Experts of a small language model: 48 ReLU neurons an expert, 675M tokens.
Below are experts of layer 7 (counted from 0) of a mixture-of-experts language model. Rows are named router (the router's row for the expert), up (a neuron's input weights, with its number), down (a neuron's output weights, with its number) and show model dimensions 0-127. Each number is 128 + 24 x the weight over its row's rms, rounded and kept within 0 to 255.
Before each expert's rows: "gets" lists some tokens that make up at least twice as much of what it gets as of all text; "comes before" lists some tokens at least twice as common just after its tokens as in all text. This comes from a sample of Wikipedia text that the model never trained on. Tokens count by the router's weight.

# expert 76
gets: " two", " 3", " 2", " three", " 4", " 5"
comes before: "–", " |", ".", "th", " years", ";"
router [129 122 130 139 142 128 109 120 149 144 124 134 108 146 111 160 131  85 167  93 143 117 141 145 100 128 188 166 101 114 127 143 151 117 173 123 154 126 102 128 126 161 136 151 135  88 165 139 167 109 144 128  97 145  97 149 121 148 194 119 155  94  85  99 126 117 132 125 107 111 124 137 108 172 111 135  77  91  77  87 110 137 152 139 170 140 168 118 142 136 162 131  98 140 103 140 171 120 102 120 146 137 138 126 103 140 127  87 137 115 141 124 161  93 127 154 104  81  96 142 136 114 123 134 101 130 111 153]
up0 [163 125 152  95 147 124 105  86 133 182 115 111 114 121 115 147 144 123 162 130 122 164 159  99 138  85 109  95 104 190  90 116 179 110 154 115 116 159  78 147 148 143 117 136 136 129 130 115 102 117 147 118 126 157  89 106 104 116 152 116 133 125 133 141 122 145 123 153 116 109  94 143 129 155 140 123 118 136 124 107  88 123 125 150 141 102 123 132 126  71  85 152 155 135 132 100 124 185 144 143 148  88 136 123 151 117 138 128 150 155 110 100 135 123 132 168 118 107 127  84 118 166 103 154 139 194 108 120]
down0 [123 124 150 104 118 163 179 159 108 106 156 121 147 167 118 106 137 140 118 153 103 112 123 112 115 103 165 157 122 124 126 117 108 138 102  99 177  85 136 126 109 174 114 128 124 117 149  88 153  97 131 144 186 159 108 142 114 111 154 138 115 143 130 141 127 119 150 123 146 129 124 104 105 144  99 111 164 127 124 144 114 169 146 119 149 147 145 120  77 145 158  91 121 131  80 121 165 163 135 112  75 156 127 150  97 119 118 155 156  82 129  95 144 133 123  97 172 150  98 121 160 118 110  72 127 139 132 108]

# expert 151
gets: ",", " died", " years", " was", " 18", "\n\n"
comes before: ",", ".", " in", " years", " he", " 18"
router [143 127 139 156 116 108 142 132 140 151  93 101 126 149 144 176 188 129 150 106 117 108 137 120 137 124 136 142 122 110  90  93 102 156 128 141  96 146 127 137 118  90 150  99 101 124 144 139 142 150 187 168 156 137 119 127  94 131 119 134 143 105 121 118 154 125  78 115 144 139 115  86 111 148 132  97 158 143 107 116 126 137 121  86 173 159 143 129 156 144  92 123 149 171 124 149 143 156  92 163 134  77  86 118 165 137 156 128 103 131 133 166 131  91 108 119 157 106  92 128 106 100 130  78 155 130 125  98]
up0 [134  83  85  98 134 177 169 133 105 157 110 145 136  98 114 133 101 155 145 123 142 153 108 125 134 108 152 140 133 138 124 178 155 162 154 147 164 109 169  87 158  96 163 117 146 141 112 135  85 141 131 120 117 133 179 143 131 124 107 134 129 124 106 137 120 106 117 147 129 138 106 119 127 114  93 109 149 169 128 100 162 145 160 117 144 129  89 130 118  99 179 105 127  87 135 126 104 106 117 159 151 106 104 103 124 138 170 164 155 153  79 184 120 131 124 121 133 134 173 112  92 106 156 120 131 123 104 138]
down0 [154 124 173 153 120 132 151 151 136 114 116 120 147  90 124  89 106 152  81 128 104 111 124 137 112 141 149  86 123 137 146 103 112  94 117  97 116 103 117 175 176 131 105 108 143 105 181 138 123 166 120 177 123 135 110 126 177 154 173 144 166 134 168 130 123 128 148 175 142 113 132 140 101 120 120 149 108  82 118 135 146 115 107 142 156 119 122 174 124 146 117 136 151 160  99 121 109 147 135 110  76  93 132 117 133  93 128 101 110 118 128 119 143  83 118  91  88 122  98 123 129 150 100 147 160 158 143 125]

# expert 186
gets: " all", " of", " most", " some", " are", " only"
comes before: " of", " the", " years", " other", " than", " two"
router [152 130 176 115 125 105 105 141 159  91 113  93 112 163 132 152 135 145 161 159 114 163 128  83 149 128 126 121 142 102 141 129 112 110  85 110  93 123 128 131  96 142 116  97 135  91 152 133 178  87 154 116 117 167 113 152  93  98 146 143 109 146 131 123 104 101 133  85 126 143 118 131 105 153 131 126 151 151 121  58  82 147 143 116 139 138 174 141 150 140 150 111 123 155  89 155 159  95  89 133  95  98 114 135 146 153 151 160 122 118 132  74 142 115 109 125 117 124  86 119 127 123 127  88 122 145 143 108]
up0 [131  66 142 138  99  82 105 132 136 132 105 148 167 127 143 120 106 151 123 111  89 125 124 145 148 100 109 115  94 128 101 122 127  71 123 175 122 155  84 106 133 165 135 110 184 168 127 151 120 130 121 100 119 158 148 175 146 134 154 172 111 175  92 140 118 116 111 126 114 100 119 129 133 135 115 136  88 126 127  85 121 183 130 133 159 142  93  90 186 116 106 137 136 124 109 146 118 129 133  97 115  93 135 119 119 120 136 136 155 110 143 114 136 126  83 162 123  96 125  98 111 149 145 118 120 104 148 102]
down0 [ 84 139 139 116 144 156  98 169 139 118 112 103 113 161 116 118 131 132 142 176 152 167 144 131 139 124 117 148 116 131 128 133 118 142 112 107 147 123 161 147 156 108  74 100  84 141 116 140 126  78 117 122 154 121 110 143 125 139 143 123 120 117 133 147 109  96  69 129 104 120 144 147 105  97 125 115 162 129 128 125 115 119 111 128  98 130 127 156 162 187 169 112 105 147 118 140 161 113 141 186 141 196 148 126 145 146 118 100 139 124  89 144 113 151 117  85 135 168 133 109 159  75 125  90 125 109  88 117]

# expert 227
gets: " /", " January", " December", " lb", "–", "  "
comes before: " (", "\n", ")", " Succeeded", " Apps", "-"
router [124  92  83 163 124 147 100 120 171 164  98 160 145 187  97 131 129 110 133  88 142 168 124 102 185 158 132 120 140 103 146 144 132 140 126 123 101 138  92 102 159  96 152  95 104 120 132 180 113 150 119 168 145 123 111  97 142 149 143  89 126 106 146 102 142 135 146 103 109 104 145 117 135 166 102 124 113 133 117  84 107  96 140 100 117 145 107 154  93 146 148 116 178 125 121 125 123 126 125  98  85  95 129 154 121 133 172 130 115 136 165 152 119 137  85 133 108 152 101 146 132 124 101 138 127 119 117 102]
up0 [ 92 164 144 101 120 120 158 149 137 152 116 107  90 139 144 113 131 118 134 129  97 125 137 110 120 181  68 169 124 120 148 187 113 123 155 107  88 101 117 153 125 121 132 126 125 133  81 138 122 147 177 111 129 105 128 112  94 128 124 117 127 120 115 146 156 100 163 115 141 152 121 143 115 109 113 128 124 162  95 149 128 108 103 145 118 111 121 163 112  46 101 105 112  99 112 150 140  82 127 117 140 136  85 162 107 109  91 141 123 115 163 156 145 137 147 150 153 146 117 123 142  92 179 126 145 130  96 157]
down0 [121 158 130  75 157 164  48 130 157 115 141 120 136 142 125 176 142 146 116 166 143 102  92 112 164 112 150 113  97 126 114 155 154 117  97 128 133  74 121  98 146 166 117 117 128 141 138 161  69 111 100 134 135 143 145 131 145 166  86 114 125 124 148 121 139 114  96 177 107 109 147 102 109 120 161 150  99 149 164 128 111 146 173 151 115 123 159 132 128 144 136 149 133 106  84  94 143 107 129 144 109 131 134 160 129 144 120 118 124 117 149 102 151 157 118 109 123  99 128 138  90 146 105 119  88 105 141 152]

# expert 199
gets: " that", ",", " where", " with", " and", " when"
comes before: " the", " he", " they", " it", " a", " she"
router [153 167 173 104 161 105 116 107 180 122  94 152 132 130 131  90 128 141 105 132 115 135 159 101 131 131 108 122 167 157  96 142 105 126 106 103  86 121 119 125 111 121  98 117 128 123 168 131 146  81 162  96 109 127 107 145 146 110 141 150 111 178  98 117 113 143  98 166 103 166 149 134 119 141 158 128 138 186 121 157 132 154 103  92 108 151 143 157 125 161 139 101 111 149 131 139 141 140  82 136 128  95  93 136 132 145 127 166 100 153 166 123 120 156 134  93 131 169 137 120 103 182 120 123 134 160 138 135]
up0 [154 151 107 120 148 166 160 131 162 154 161  91 115 130 122  94  89  72 116 120 134  96 136 152 121 131 128 128 164  79 130 124 114 113 116  91 105 105 133 142 126 127 130 161 102 104 106 129 147 144 115 110 118 100 130 148 119 156 125 121 145 143 154 113 149 106 134 129 157 170 120 123 109  65 111 134 171 125 134 107 122 130 154 105 131 134 119 113 121 160 139 149 126 115 107 145 154 118 120  48 125 139  94 122 143  74 117 126 127 161  94 138 154  65 120  81  98 151 144 102 149 143 120 161 136 155 154 157]
down0 [189 122  85 118 139 104 149 141 109  90 130  88 136 114 102 134 112 114 129 157 139 130 114 144 164 113  78 119 134 116 140 119  99 131 130 141  89 127 123 126 124 110 164 149  86 138 144 158 109 135 130 120 139 125 154 121  82 129 114 177 149 101 144 133 155 117 156 143 176 130 107 141  71 148 111 104 156 124 162 122 125 138  94 131 155 153 120 122 129  96 143 144 128 116 116 161 135 134 162 197  59 135 141 172 146 124  95 120 133 132 131  94 127 106 105 135 148 157 118 172 121 104 151 134 156 123 105  88]

# expert 249
gets: "000", " 2", "0", " 10", " other", " of"
comes before: "%", ".", ",", " years", " million", " m"
router [187 158 141 123 150 130 135 118 153 135 138 110  79 151 134 134 125 117 106 150 102 130 115 119 109 140 138 166 133  82 122 136 147 132 144  90 143 120 142 145 121 140 166 140 103 116 141 144 152 112 162 154 105 130 127 153 110  99 147 132 125 126  99 105 115 120 125 126 123 153 145 117 124 131 141  71 115 145  66  83 126 147 138  93 153 152 159 138 150 128 182 149 114 134 133 101 115 148  62 130 118 105 109 100  93 156 109 118 129 159 115 155 141  71 138 152 156  80 110 116 119  67 104 111  96 152 141 153]
up0 [ 97 131 154 166 138 118 117 116 130 152 105 109 114  80  91 136 135 124 101  86 129 160 129 115 121 154 112 112 125 161 186 131 134  70 131 126 144 154  72 131  96 140 114 128 104 181 112 123 103  99 149 156 136 162 108 106 109 153 144 127 157 103 142 120 151 143 140 143 143  99 103  77 145 112  97 125 155 180 124 138 157  92  99 151 117 131 175 132 118 137 116 168 153 141 113 123 134  96 113 148 132 115 151 138  87 141 122 129 114 139 177 119 155 139 119 173 163 104 123 121 103 143 101  99 115 147 127 155]
down0 [147 168 107 154 160 146 149 107 126 122 134 160 135 142 139 157  98  97 104 129  77  85 112 144 122 140 136 101 148 131 117 150 130 147 155 141 104 115 146 132 149  76 137 118 132 118 149 106 153 159  97 138  96 132 159 123 100 117 179 101 131 146  68 134 126 142 121  81 140 158 141 131 125 124 112 116 110 109  79 153 106 124 146 157 192 175 115 129 132 135 104 116 135 152 110 134 145 163 146 102 110 148  81 116 140 173 107 112 156 125 133 117 127 116 151 143 103 167  67 145  91 127 139 147 146 140 127 105]

# expert 139
gets: ",", "ly", " later", " Later", "ing", "History"
comes before: ",", ":", " in", " by", " of", " he"
router [145 148 143 124 149  85 136  97 163 127 143 158 138 142 163 112  82 122 139 117 100 157 165 137 170 125 104 148 145 112 122 142 120 138 139 120  94 105  82 144 117 108 157  94 130  95 134 114  80 158 143 126 114 143 145 130 149 168 130 124 156 164 121 125 155 118 157 155 142 157 114 120 152 151 107 111 135 105 157 121 135 148 144 122 128 140  76 164 156 126 140 134 102 125 142 168 151 117  78 119 173  95  74 126 130  76 125 109 100  98 144 114 164  83 124 154 111 139  87 120 122 121 147  84 158 117 132 100]
up0 [125 149 157 140 124 112 133 128  81 132 136 125 107 146 122 136 108 105 147 140 115 140 128  98  73  95 169 122 133 100 119 127 112 133 132 190 150 119  93 123 109 120 146 161 115 142 116 105 150 165 135 144 168  94 172 155 111 141 117  96 157 120 130 149 171  80 140 143 119 126 135 144  71 109 101 136 120  91 169 121 131 100  49  96 133 134 126 122 112  91 131 126 115 164  89 147 142 108 137 135 121 134 102 142 130 132 178  90 112 126 144 134  95 133 177 107 132 133  92 104 140 101 148 108 115 143 130 149]
down0 [122 145 131 133 131 181 139 101  92  95 151 165 126 149  98 148 127 121 123 104 139 153 131 127 158  99  65 139 134 108 154 141 102 125 151 113 125 147 158 108 157 123 159 103 123  91 154 101  92 129 132 102 162 154 109 159 152 131 149 146 101 106 110 102 128 136 145 141 109 111 143 118 122 117 106 143 115 157 123 145  92 193 152 113 106 120 122 160 129 138  96 138 131  81 110 133  90  95 174 162 131 121  94 167 123 153 145 131 127 125 124 106 138 168 105 109 163  98 124 140 129 160 146 124 129  68 124  76]

# expert 115
gets: "e", "a", "us", "o", "ma", "an"
comes before: " |", ",", " (", "l", "i", ")"
router [113 120 132 110 138 135 152 116 129 145 111 145 155 159 129 142 125 130  88  72 111 133  67 145 126 146 150 164 118 151 117 149 126 128 132 123 184 111  98  93 169 118 154 150 125 120 112 127 165 157  96 187 170  99 186 168 147 145 107 122 134 132  94 106 123  79 147  97 140 125 100 122 143 194 163 114 125 128 157 117  81 129 120 114 124 134 124 164 143 131 128 118 131 150 133 127 163 127  98 120 138 134 159 125 106 110 101 137 156 177 145 130 152 112 132 156 131 137 104 139  99 154 162 131  94 150 125 131]
up0 [148 133 154 136 117 125 131 107 180 142 140 145 139 132 145 116  84 101 140 129 127 112 163  97 153 142 117 144 138 140  75 123 145 122 114 111 136 148 102 143  95 155 163 136 151 136 124 151 125 131 155 177 131 114 155 186 159  86 138 130 160 140  63  87 148 127 115 142 120 161 137 122 130 122 160 138 126 116  88 107 119  94 117 132  75 129 146 105 170  83 130 104 121 145 115 172 162  83 121 140  80 119 157 145 115 123 148 132 121 147 131 117 114  97 142 155 170 132 168 128 122 100 163 115 137 122 102  95]
down0 [ 90 119 120 126 176 124 122 129 137 137  87 128 117 162 111 145 137 109 147 156 141 140 132 139  97 169 102 115 142 133 155 110 153 155 109 160  99 151 149 112  97 162 112 118 117 134 110 105 115 149 120 115 101 136 100 122 127 146 172 135 123 114 100 152 146 160 107  78 156 195 157 125 134 119 102 180 125  86 119 141 115 138 114 156 138 130 146  88 175 109 144 140 145 117  83 131 140 105 179 135 106 112  85 192 137 125 111  84 125 114 116 130 140 127 138  93 139 116 160 126  85  97  98 124 126 103 137 116]